Experts of a small language model: width 512.
Below are experts of layer 2 (counted from 0) of a mixture-of-experts language model. Rows are named gate (a neuron's input weights, with its number), up (a neuron's input weights, with its number) and show model dimensions 0-255. Each number is 128 + 32 x the weight over its row's rms, rounded and kept within 0 to 255.
Before each expert's rows: a language model's description of what the expert responds to; "mostly gets" lists some tokens that are sent to it at least half of the time. This comes from a sample of Wikipedia text that the model never trained on.

# expert 5
It responds to: Single digits inside years, scores, ISBNs and statistics, plus final letters or slashes in names and units, like Bec(k), 69(p), 200(3).
mostly gets: "h", "n", "k", "/", "/ ", "$"
gate0 [129 131 146 117  85  87 123 114 146 127 150  86 156 129 130 113 137  67  99 166  61 163 181 131 114  61  94 120  95 166  64 141 107 158 133 109 138  77 124 161 135 135 159  81 118  69 159 174 140 183 167 110 127 119  96 146 184 146 133 183  78 123 112 128 103 150 129  93 105  85 103 135 124 149 131  79 135 140 153 124 156  86  86  79  81 140 125 182 177  71 106 152 183 125  68 102 140 147 110 140  98 149 111 152 183  82 136  82 131 164 116 102 192 154  54 125 157  49 137  71 118 161 129 134 146 121 138 122 139 102 129  71 112 170 190 170  88 110 116 199  94  77 110 145 123  60 145 136  60 127 121 103  98 102 158 120 132 122 105 106 139 139 179 142 193 139 108 147 153 157 138 147 155 163 178  62  69 142 170 137 180  98 107 122 116  83 107 190 122 137 160 135  75 108 156  80 144 104 149 144 109 121 136 180 169  68 153  94 116 124 121 142 120 111 202 126 173 111  98 141 133 101 167  92 110 130 131  80 135 114  71 144  33 109  89 168 141 121 168  80 113 117 102 122 121  44  89  92 147 177 107 114 111 137 129 142]
up0 [115  77 200 184 212 109 140 115 117 221 107 179 130 165 189 136 111 144 104 139 138  73 120 176 103 118 138  90 138 135  97  75  98 140 107 147 138 132  80  99 130 137 158 171 128 172 161 127 180 127 120  87 162 153 121  96 129 102  86 145 181 117 144 171 118 139 126 101 130 133 168 177 133  92  98 160 121  48 155 120  83 180 117 129 230 129 122 147 171 110  86 142 162 148 102 112  92  75 138 156 139 133  87 119 134 130  87 139  98 120 175 147 135 165 156 144  87 207 141 165  88 106 138 102 145 133 159 102 116 179 169 140 144 161 144 128 131  93 174 100 148 175 130  71 158 179 146 107 169  54 144  95 132 143  55 107 162 195 188 186 156  90  75 123 118 139 132  81  88 167 146 209 165 115  79  95  89 175 120 108 143 104  71  96 182 129 128 136 137 177  81  95 134  87 143 205 116 152 156 110 146 131 152 147 180 111 138  81 119 107 152 114  60  94 116 147 105 114 113 156 120 128 112 137  90  91  96 189 176 157 158  67 152 102 106 117 138 119  89 129 135 125 146 114 110 115 107  95 158 122 119  89 105 121 128 195]

# expert 10
It responds to: Line breaks ending infobox lines, list items and table rows, plus forms of be like was, were, been, being.
mostly gets: "was ", "were ", "be ", "been ", "j", "\n  "
gate0 [155 121 108 115  99 106 138 143 107 150  68 110 116 110 111 140 132 121  96 198 160 159 207 116 174 139 144 123 142 109 208 159 122  85 108 157 155 184 131 141 107  99 162 186 227 130  77 137  83 118 156 101 148 158 140 127  77 102  93  79  89 169 116 146 120 138  96 129  92 125 144 139 160 102 152 119  35 160 170 105 133  82 161 106 118  96 176 166 158 193 108 123  82  64 104 157 110  85 138 159  92 101 128 141 144 139  88 139 135  93 113 144 159 149 142  90 169 141  82 114 132 165  70 148 115 193 145 114 139 126 127 140  32 114  63 125 118 144 150 110  95 164  78  73 151 131 116 129 134 122 141 104 147 177 202  91 134 129 151 120 137  89 126  79 149 108 140 114 126 166 130 137 170  98 185 105  99 166 104 131 150 128 137  93 143 118 116 107 126  97 144 161 102 149 160 122 120 124  57 118 154 157 119 132 151 171 103 148 131  75 156 109 132  80 136  90 120 110 106 136  77 173 154 100  92 163 125 139 109 107 133  65 150 157 114 113 128  80 126  62 146 110  91 145 124 144 103 205 103 120 118 188 148 141 113 146]
up0 [ 26  66  94 101 131  58 100 165 150 149  86  90 161 119 134 160 179 130 143 111 105 142 186  93 171  61 159 136  91 156 142  83 171 145 157 191 108 120 168 148 172 103 119 105 132 140 137  91 135 178 138 112 155  74 158 139  69 114 100 163 165 150 145 168 139 108 101 174 209 171 127  97  78 137 106 126 146 113 121  57 106 146 105 134 206 140  90 165 167  77 128 121  52 169  86  90 139 146 154  70  96 106 141 160  90 127 146 150 102 145 149  90  98  99 149 152 145 184 112 121 130 168 147 151  84 147 100  98 128 104 140 120 177 117 126 152 100 135 105 113 168 141 114 101 102 156 130 169 116 179 145 100 175 147 102  71  55  43 176 170 134 131 189 131 157 104  96 116 101 197 140 193 115 179 172 101 146 157 123  85 149 142  97 159 176 106 120 183 131 153 124 105 116 151 116 126 151 134  82 184 109 160 140 130 153 169 136  73 104 109 166 149 121 193 138 211  83  86 161 176 113 129 142 153 104 149 158 112 114 143  90 190  68 101 152 151 130 126 115 163 116 171 135 118 100 140  67 133 126  79 120 163 167 151 147  97]

# expert 20
It responds to: Single capital letters starting names or acronyms, such as R, D, W, plus line breaks right after section headings and Gallery.
mostly gets: "L", "C", "M", "G", "P", "H"
gate0 [129 166 212 180 122 136 137 110 175 143 162 126 167 153  82 105 136  90 133 192  86 118 124 122 143 142 140 149 101  96  68 107 102  75 173 150 102 161 132 209 127 103 122 123 117 126 133 101 182 105 158 126 173 163 100 172  97 119 141 165 102 113 184 161 159  95 139 126  69  70 123 125 142 118 127  86 143 123  98 143 154 156  98 109 174  59 168  55 119 144 104 131  90 131 108 138 111 121  84 138  58 124  81 126 118 136 131 125 127 145 115 160 141 152 203 118 190 105  86 163 163 141 132 112 102 117 159 129 111  74  71 115  91 125 126 148 128 163 138 126 178 148  85 101  90 129 158  95  98 113 207 108 146 149 179 171  56  91 195 126 112 125 120 135 131  78 124 129 160 111 128 153 162  92 106 105 161 136 110 121 164 135 122 127 110  92 122 134 123 119  77 143 182 133 152 131 207 160 122  90 110 231  96 152 130 128 166 160 160 142 125 149 106 156 111 179  91  86 170 110 146 142 152 104  90 105 121 111 125 152  44 139  84 137  98 170 115  81 108 202 177 165 123 138 135 144 109 154 132 129 171  91 141 138 134 124]
up0 [155 132 118  81 163 118 103 116 156  96 121 152 134 247 125 138 155 159 136 131 141 145 101 144 112 124 122 141 117 170 105 171 118  96 119 103 131 102 148 108 159 118 202 165 166  82 120  79 142 112 149 168  97 136 188  97 130 118 150  90 200  52 163  77 121 121 132 111 141 120 170 136 141 170 114 138 148 177 144 116 166 154  99 149  91 192 152  97 165  84 167 141 165 100 144 122 113 160  71 110 114  99 108 143 132  63 168  85 150  45 163 146 151 191 132  84 140 119 195 149 124 168 182 118 138 181 121 105  71  84 113  94 159  36 141 130 141 164 177 117 105 103 129  86 108 118 152 118 144 176 143 178 138 124 115 126 138 136 162  83 111 107 133 150 126 160 151 168  84  77 108 126 141  96  65 187 155 107 169 111 150 122 149  77 125 129  75 152  53  65  94 106 130 139 155 116 221 158  86 113 123 147 115 100 108 143 185  98  93 119 124 122 130 126  91 100  81  86 167  97  73 191 148 148  91  70 112 122 138 133 171 116 146 122 133 132 112 106  94 107  63  87 131 138  74 103  83 132 144 162 131 170 113 110 111 145]

# expert 16
It responds to: First pieces of proper names and words, such as Mar, St, Sh, Fre, Wil, F, usually after a space, dash or pipe.
mostly gets: "F", "Mar", "St", "Sh", "Bar", "Th"
gate1 [103 136 143  61 154 140 135 135 128  93 146  96 110  55 111 126 159 127 123 138 115 140 108  94 135  92 136  62 124 178 177 133 138 106  95 129 144 177 105 140  83 104 130 162 178 113 130 106 138 127 175 127 121 130 133 132 179 157 101 158 125 125 134  30 118 172  44 148 160  87 115  68  80 138  76 117  66 118 140 134 152 135 156  95  82 134 102 176 179 124 118 140 138 156 105 104 123 152 138 154 154 167 100 104  74 104 109 136 143 136 132  51 104 137 175 112 130 125  94 131 116 178 107 107 179 112 159 141 135 127 118 131 135 162 108 142 140  85 173 154 123 154 123  87 117 177 121 120 103 102 104 139 168 144  80 113 125  93 117 128 110 105 100 135 255 140  76 196 124 148  91 125  64  96 116 190 143 153 143 172 140 132  82 160 139  69 104 102 136 127  43 212 142  95  91  86  46 126 111 133 151 161  75 139 214 164 172 155 128  77 125 105 117  62 110 157  76 104 175 150 119  88 140 127 125 152 141 126 101 164 107 110 136 176  90  72 131 149  49 116 196 141 120 142  78  94 144 138 119 166 161  95 111 135 102  98]
up1 [163 144 119 140 173 106 137 102 127 129  93 140 161 160 105 113 111 114 126  84 164 111  76 228 108  67  98 121 127  87 132 104 129 113 158 149  65 103 176 181  88 162 115 163 103 121 150 160  89 142 155 111 168 152 133 124 128 104 166 161 124 107 162 152 189  79 161 119 141  98 125 109  68 145 186 128 165 142  83 135  61 120 164 104 154 136 123 109 104 132 134  72 103 161 141 180 123  92 144 142 118 192 114 113 152 150 101 171  86  71 152 120 141  89 139 126 120 141 108  84  96 106 122 113 122 142  70 132 103 149  88 135 170 146 132 111 115  99  95 177 142  90  59 173 147 191  90 110 155 171 142  91 131 150 150 151 110 160  97  85 128 148  94 160 136 127 153  97 135 135 113 108 138 120 111  69 129  73 120 115 162 140  94  90  98 175 129 168 132 113 144 131 181 133  73 170 104 184 150 160  94 170 151 122 105 140 144  82 111 161 136 124 133 100 106 114 110 141 130 132 121 170 124 135 115 104 137 142 100 117 139  97  99 155 142 138 125 115 104 136  97  38  80 143 152 134  95 170 155 137 175 113 144 128 103 167]